{
  "experts_per_token": 2,
  "d_shared_expert": 128,
  "balance_loss": 0.00232,
  "tie_embeddings": "early",
  "grad_clip": 1.0,
  "train_tokens": 298100000,
  "dataset": "wikipedia_en"
}
Below are experts of layer 9 (counted from 0) of a mixture-of-experts language model. Rows are named router (the router's row for the expert), gate (a neuron's input weights, with its number), up (a neuron's input weights, with its number), down (a neuron's output weights, with its number) and show model dimensions 0-191. Each number is 128 + 24 x the weight over its row's rms, rounded and kept within 0 to 255.
Before each expert's rows: "mostly gets" lists some tokens that are sent to it at least half of the time. This comes from a sample of Wikipedia text that the model never trained on.

# expert 7
mostly gets: " University", " War", " World", " York", " Film", " City"
router [133 113 149 177 166 126 111 147 126 192 162 157 113 165 105 156 140 109 133 108 126 126 114 107 135 141 125 118 129 102 113 104 133 136 183 129 129 115 108  97 131 159 129  87 136 140 115 137 105 107 113 158 119 129 127  84 117 121 106 179 137 105 128 146 142 130 144 116 130 186 133 139 122 102 130 147 103 150 138 145 143 144 115 124 171 147 135 150 106 141  79 106 164 109 119 156 152 119 121 160 142  93 112  93  91 127  86 154 134  98 117 128 123 129 128  87  95 100 117  83 164  99 103 155  88 133 116 158 131 171 183 136 122 130 112 135 150 123 146 128 138 128 148 135 124 161 117 130 122 119 105 115 168 167  79 148  95 138 128 158 115 115 146 153 120 147  99 131 121  62  99 151 120 136  91 109 136 106 141 135 142  99  97 193 130 142 163 179 143 121 155 109]
gate0 [ 78 123 138 116 137 123 134 113 108 159 147 183 177 159 125 128 109 118 121 115 111 160 113 107 118  81 141 180 151  98 170 107 117 126 109 123 167 100 130 109 132 145 100 112 139 132 121 140 103 137 155 154 143 169 136 119 107 133 139 149 164 139 105 122 183 144 120 137 125 151 139 143 159 140 116 124 130 115 150  97  83 121 107  91 135 116 141 103 115 123 124 131 105 104  90 103 158 139 154 165 129 119 164  70 153  98 124 127 172  98 140 139 125 136 140 132  65 162 112  88 156 118 120 164 153 112  93 145 120 155 147 127 113 128  93 139 146 118 173 144 129 147 137 127 162 110 128  78 118 147 150 135  86 163 117 101 118 179 150 114 123 155 143 181 135 131 139 130 126 130 143 126 127 159  86 127 163  91 141 160 145 116  90 125 126 100 110 147 142 101  84  95]
up0 [129 135 138 143 138 115 119  70 130 132 118 113 120 135 151 161  88 118  93 127 145 141 102 108 147 181 132 101 120 165  95 163  94 118 159 165 120 154 122 152 118 126 161 119 115 176 137 193 164 131 130 119 115 137 137 113 123 130 128 174 107 144 108 117 120 115 162  97  69 153 101  99 125 148 158 137 153 126 115 157 111 117 132 121 150 151 169 150 114 150 131 110 120  77 123 122 126 109 148 135 152 128  98 101 141 118 147 128  68 145  90  74 128  91 117 172 118 138 142 148 121 101  98 127 156 150 157 146 135 146 136 164 113 156 148 172 132 167 133 120 146 102 118 136 137 155 101 119 134 143 147 176 126 119 143 117 135 150 152 126 136  98 123 128 101 120 183 135 135 113 129 123 128 131 101 170 149 136 135 212 153 131 107 102 155 135 153 157 141 126 162 102]
down0 [132  76 147  88 112 174 151 170 137 153 177 110 121 104 145 101 149 137 180 122 125 153 152  88 156 130  96 146 113 121 111 121 130 168 172 117 125 164 154 105 103 107 128 125  94 118 140 142 145 107 141 182 115 116 127 150 158 158 116 122 144 125  92 103 125 117 149 142 132 110 144 146 132 153 134 143 112 130 153 154 123 141  91 134 136 106 140 115 103  79 148 133 131 131 132 115 123 161 114  82 100 143 102 116  74 158 144 157 132 110  98 155 156  86 107 139 122 135 141  74 133 177 135  93 181 119 130 106 109  95 141 121 210 127 130 164 122 100 140 126 140  93 113 154 144 115 117 127 108 124 144 131 148 105 138 111 131 145 131  86  98 132 117 135 134 127 139 137 123 105  88 143 119 105 142  88 127 170 159  83 130 139 155 110 160  95 120 145 128  96 114 101]

# expert 3
mostly gets: " Ka", " vi", " Ni", " fa", " Vi", "í"
router [130 156 136 123  94 115  98 124 101 168 150 178 108 117 100 147 106 144 123  73 108 114 124 116 157 158 179 129 124 122  96 135 173 142 144 166  97 169 114  91  95  89 137  99 131 135 119 141 120 168 131 133  93 141 121 142 116 123  99 148 118 104 180 128 121 112 143 105 106 139 136 112 151 102 132 119 129 124 151 150 149 115 121  82 152 176  97 140 119 130 145  81 132  86 161 136 138 104 141  86 123 158 135  80 100 136 132 119 148 103 136 129 113 122  75  84 150 122 140  73 153  87 145 139 130 129 133 150 149 147 134 141 131 125 120 115 178  98 139 150 171  95 141 149 117 123 155 150 139  95 120  89 145 158 120 154 127 104 100 146 131 119 147 183 100 143  94 161 111 104  95 109  98 123 156 147 133 147 120 112 115 104 109  74 130 109 132 140 135 151 130 109]
gate0 [100 122 102 152 141 139 139 160 115 133 116 104 136  97 118 124 100  91 140 127  91 161 153 136 149 163 153 108 141  83 133 133 170 148 120 165 131 146 144 109  91  98 155 160 112 121  97 164 124 129 112 139 111 164 165 130 147 124 174 158 128 129 159 153  88  95 133 117 120 143 119 115 135  69 116  79 196 135 132 151 127 128 120 117 110 118 138 128 182 122 163 137 147 107 167 155 126 124  96  71 102 166 114 120 103 132 139  82 175  85 119 125 156  81  99 140 117 128 100 133 120 131 112 150 125 122 126 145 124 131 168 118 109 171 170 159 123 127 154  97 127 124  97 132 146 161 135  93 113 127  83 131 145 133 129 109 111 129 153 120 138 132 127 156 129 118 115 150 114 129  97  98 138  98 130 137 176 150 124 111  76 158  96 109 132  78 111 128 127 159 125 121]
up0 [ 82 106 149 148 118 109  94 202 149  89 178 144 127 114 102  95 178  80 141 114 144 142 126 140 177 155 121 134 133 139 114 130 120  93  89 133 132 148 102  74 132 132 124 105 151 128 159 126 106 147 120 104 126 101 118 148 141 187 147 164 165 141 140 149 122  71 151 118 170 138  97 126 139 103 137 165 141 111 112 133 121 103 131 144 101 121 118 130 101 110 128 154  92 133 158 144 113 101 163 128  91 117 156 110  95 126  87 142 102 134 124 159 151 129 125 121 104 129 137 144 125 105 106 145 102 113 141  99 178 159 106 131 130 126 106 121 137  99 108 167 134 124 106  97  98 125 108  94 163 166 117 155 155 100 123 136  92 125  96 101 130  86 122 109 136 134 115 125 119 132  92 119 138  97 130 131 123 141 137 107 172 102 131 139 110 153 139 112 128 193  93 145]
down0 [139 131 130 124 146 110 152 121 103 101 154 135 121 166 117 116 169 126 145 132 106  88 116 163 125 145 101 131 139 109  92 115 173  83 121 139 122 164 101 112  93 148 139 142 167 132 100 138 124  76 121  94 133 102 107  99 153 104 105 101 113 130 118 130 111 134 160 161 137 139 141 129 135 106  87 129 147  89 114 160 134 114 145 140 165 159 155  65 136  94 132 158 126 169 108 129 105 128 125 156 139 157 131 121 166  69 120 133 136 128 152 144 123  98 125 146 164 153 145 160 115 142 150 151 159 167 137 115 135 121 125 105 139 104 127  46 171  92 144 149 131 157 136 112 130 126 148 111  87 138 120  86 136 144  78  96 142 139 167 144 152 140 102 116 141 147 164 112 160 139 104  90 154 117 141 153  78  98  83 134 121 117 164 106 154 139 133 135 121 105 126 115]

# expert 1
mostly gets: " has", " are", " have", " been", " but", " would"
router [116 126 122 158 207  92 125 154 121 134 167 167 143 149 139 143 150 134 145 106 142  88 127 112 169 125 144  89 113  66 140  90 141 114 175 117 122 102 137 116 132 125 182  55 164 144 119 135 104 167 107 120 122  98 115 123 146 148 118 111 107 123 153  76 148 125 141 144 149 101 139 133 145 128 122 106  77 119 152 111 128 124  97 168 136 139  74 144 121 153 123 119 144  91 118 135 123 143 121 156 141  99 102 150 119  94 130 150 140 123 140 115 125 134 118 119  89 107 152 131 136 105 145 124 122 111 118 120 146 113 188  68 162 129 146 146 148 118 154 154 149 113 141 133 118 122 159 146 123  88 125 144 148 146 144 183 114 136 123 140  96 112 129 135 152 151 116 139 131  60 124 107  87 118 171 142 144 135 133 130 104 133 123 116  90 116  80 146 107 141 133 130]
gate0 [135 158 158 150 161 120 138 161  91 132 135 156 112 134 110 118  96 143 133 129 153  69 160 111 127 119 134 125 106 117 100 116 120 148 161 164 148 121 126 165  94 141 124 112 139 137 146 118  86 115 123 126 146 143  62 109 138 148 115 113 118 110 120 129 126  69 114 102  81 134  66 121 132 108 155 165 135 157 159 101 149 118 146 115  86 101 113 103 108  86 147 157 147 161 114 159 107 152 127 141 116 100 126 108 106 109 125 110 119 123 128 178 174 138 165 145 110 151 105 166 141 147 121 169 111 167 112 129 173 107 114 113 123 149 115 163 139  91 126 184 110 132 150 140 137 126 161 119 114 167 127 127 136  87 165 124 111 129 100 132 170 151 138 105 113 118 176 146 162 127 137 100 154 101 134  92 155 139 152 124 174 156 120 154 162 126 139 125 147 124 147 140]
up0 [123 133 128 132 131  93 118 127 137  73 161 166 135 114 137 154 142  99 111 106 154 106 160 161 109 140 140 129 189 154 109  81 159  99 104 157 136 175 112 139 149 153 111  99 146 113 116 113 139 114 108 104 116 101 117 126 137 148 143 111 131 126 176 101 113 101 124 158 122 120 102 127 104 141 142 116 147 177 135 152 139 144 135 136  93  90 112  72 129  79 192 121 177 159  64 159 157 120 145 102 143 127 151 111 129 159 107 107 168 154 177 125 156 131 111 130 134 105 124 120 126 111 121 161 165 145 106 120 142  96 138  99 119 125 132 132 111 140 111 131 133 125 186 112 154 155 160 135  82 105 151 159 115 117 113 165 128 121 130 116 173 119 142 116 112 135 155 145 108 130 105 131 141 166 188 102 126 104 155 123 140 172 127 126 141 127 127 116 120 154 110 141]
down0 [134 174 134  97 104 153 106  92 100  96 124 131 182  99 116 107 134 122 136 152  98 161 168  84 130 153 125 154 142 140 121 131 139 149 118 100 119 121  89 186 130 124 148 151 158 139 129 102 123  90 111 123 111 130 155  90 123 120  92 178 100 112 125 113 116 147 175 119 152 147 154  86 119 158  92  91 153 155 168 189 145 149 145 142  83 141 146 109 127 138 100 124 113 127  97 122 127 115 119 126 131 151 110 147 140 129 129 114 129 175  92 128 142 112 146 135 155 141 112 131 110 126  99 109 115 101 138 125 137 143 161 122 135 114 113 189 123 147 131 132 149 112 110 146 224 127  98 113 110 146 116  97  87 136 130 182 153 128 119 136 139 102 128 132 127 104  87 127 142 121 166 162 116 113 110 156 108  99 119  98 140 106 140  76 123 147 123 121 103 127 141 124]

# expert 5
mostly gets: " the", " a", " his", " he", "The", " an"
router [161 139 137 141 173 103  93 155 111 125 152 121 133 126  89 182 148 124 117 118 124 103 131 119 122 173 139 120 166  81 103 106 149  82 148 160 111 146 115  87 182 130 177 106 103 145 123 168 134 122  65 148  99 142 124  90 116 142 130 111 123 167 155 123 167 121 140 131  97 143  82 133 126 133 116  83 121 104 143 141 131 176 100 140 134 138 136 119 123 122 108 120 130  83 103 141 134 106 155 131 135 108 148 114  82 164  76 144 155 124 127 134 158 146 124 125 105 124 147  96 127 107  93 115 160 137 106 148 155 154 162 111 125  87 172 155 159 159 146 147 152  83 117 111  99 155 102  75 152 151 133 147 139 100 111 158 125 130 126 147 127 126 131 146  96 108  98 137 107 115 124 124  99 149 126 125 148 138 173 115 103  98 125 130 146 157 140 135 174 131 119 125]
gate0 [153 135 165 163 131 104 146 128 109 108 102 138 111 134 102 105 147 155 119 125 123 123  86 118 110 161 108 131 101 122 151  92 166  92 154 128 144 144 188  96 138 134 110 139 130 137 162 151 110 113 134 111 123 100 144 126 111 125 176 136 122 126 127  79 171 103  90 153 140 167  71 122 183 138 107 128 102 144 133 133 100 106 111 152  88 167 147 119 148  86 123 112 121 134 130 160 133 138 149 106 112 136 143 135 139 146  95 107 136 115 160 106 187 184 103 130 115 164 108 113 122 134 144 133  96 130  95 152 129 142 109 119 118 124 178 179 124 162 145 143 123 147 139 124 129 183 100  97 111 135 143 113 200 154  80 149 140 155 124 110 132 109 116 118 117 155 121 129 127 139 159 166 135 122 131 145 132 159 121 144 159 155 147 130 161 116 151 129 176 127  88 135]
up0 [127 126 108 147 148 164 129 140 137  98 153  94 136 102  78 120 118 112 149 111 119 158 124 100 109 117 146 132 132 127 179 103 142 144 148 145 103  92 151 131 133 120 130 160 154 144 144 133 136 175 130 122 105 174  98 179 138 144  87 115  79 109 127 170  82 165 121 114 128  94 112 145 138  69 138 114 133  85 136 149 113 154 108 138 181 116 116  83 125  99 127 125  95 144 142 117 146 149 161 140 130 115  89 138 118 113 159 126 103 116  87 142 152 122 170 116  94 145 152 141 133 145 101 149 120 154 135 126 119 134 135 126 144 125 142 141 121 112  90 159 118 134 145 135 115 143 125  84 147 165 128  91 138 102 117 141 127 156 121 141 145  95  83 168 136 116 135  97 134 135 132 169 114 116  99 103 108 154 112 173 167 155 101 117 151 137 193 136 142 151 192 100]
down0 [149  92 158 139  85 150 142 151 133  85 103 136 130 148 108 119 129 115 139 113  96 108 123 167 121 123 149 102 184 112 113 137 116 106  85 114 150 157 128 102 109 112 140 106 137 155  74 122 162 159 141 150 164 112 131 145 138 149  90 102 161 101 144  99 115 137 146 124 141 137 148 162 167 144 114  92 104 113 131 146 164 104 145 168 146 137 122 138 110 156 144 152 179 154  98  86 164 134 105 126  95 156 114 123 128  95 110 126 157 105 148 157  74  90 108 126 136 157 131 122 166 152 153 107 124 105 154 126 102  98 175 164 126 110 104 115 107 125 115 128 136 113 112 121 136 132 160 115  96 125 130 109 103 112 165  98 160 105 102 154 107 122 148  83 108 124 125 131 131 146 143 126 120 107 106 111 133 159 123 182 116 157  86 169 102 180 112 132 137  88 160 127]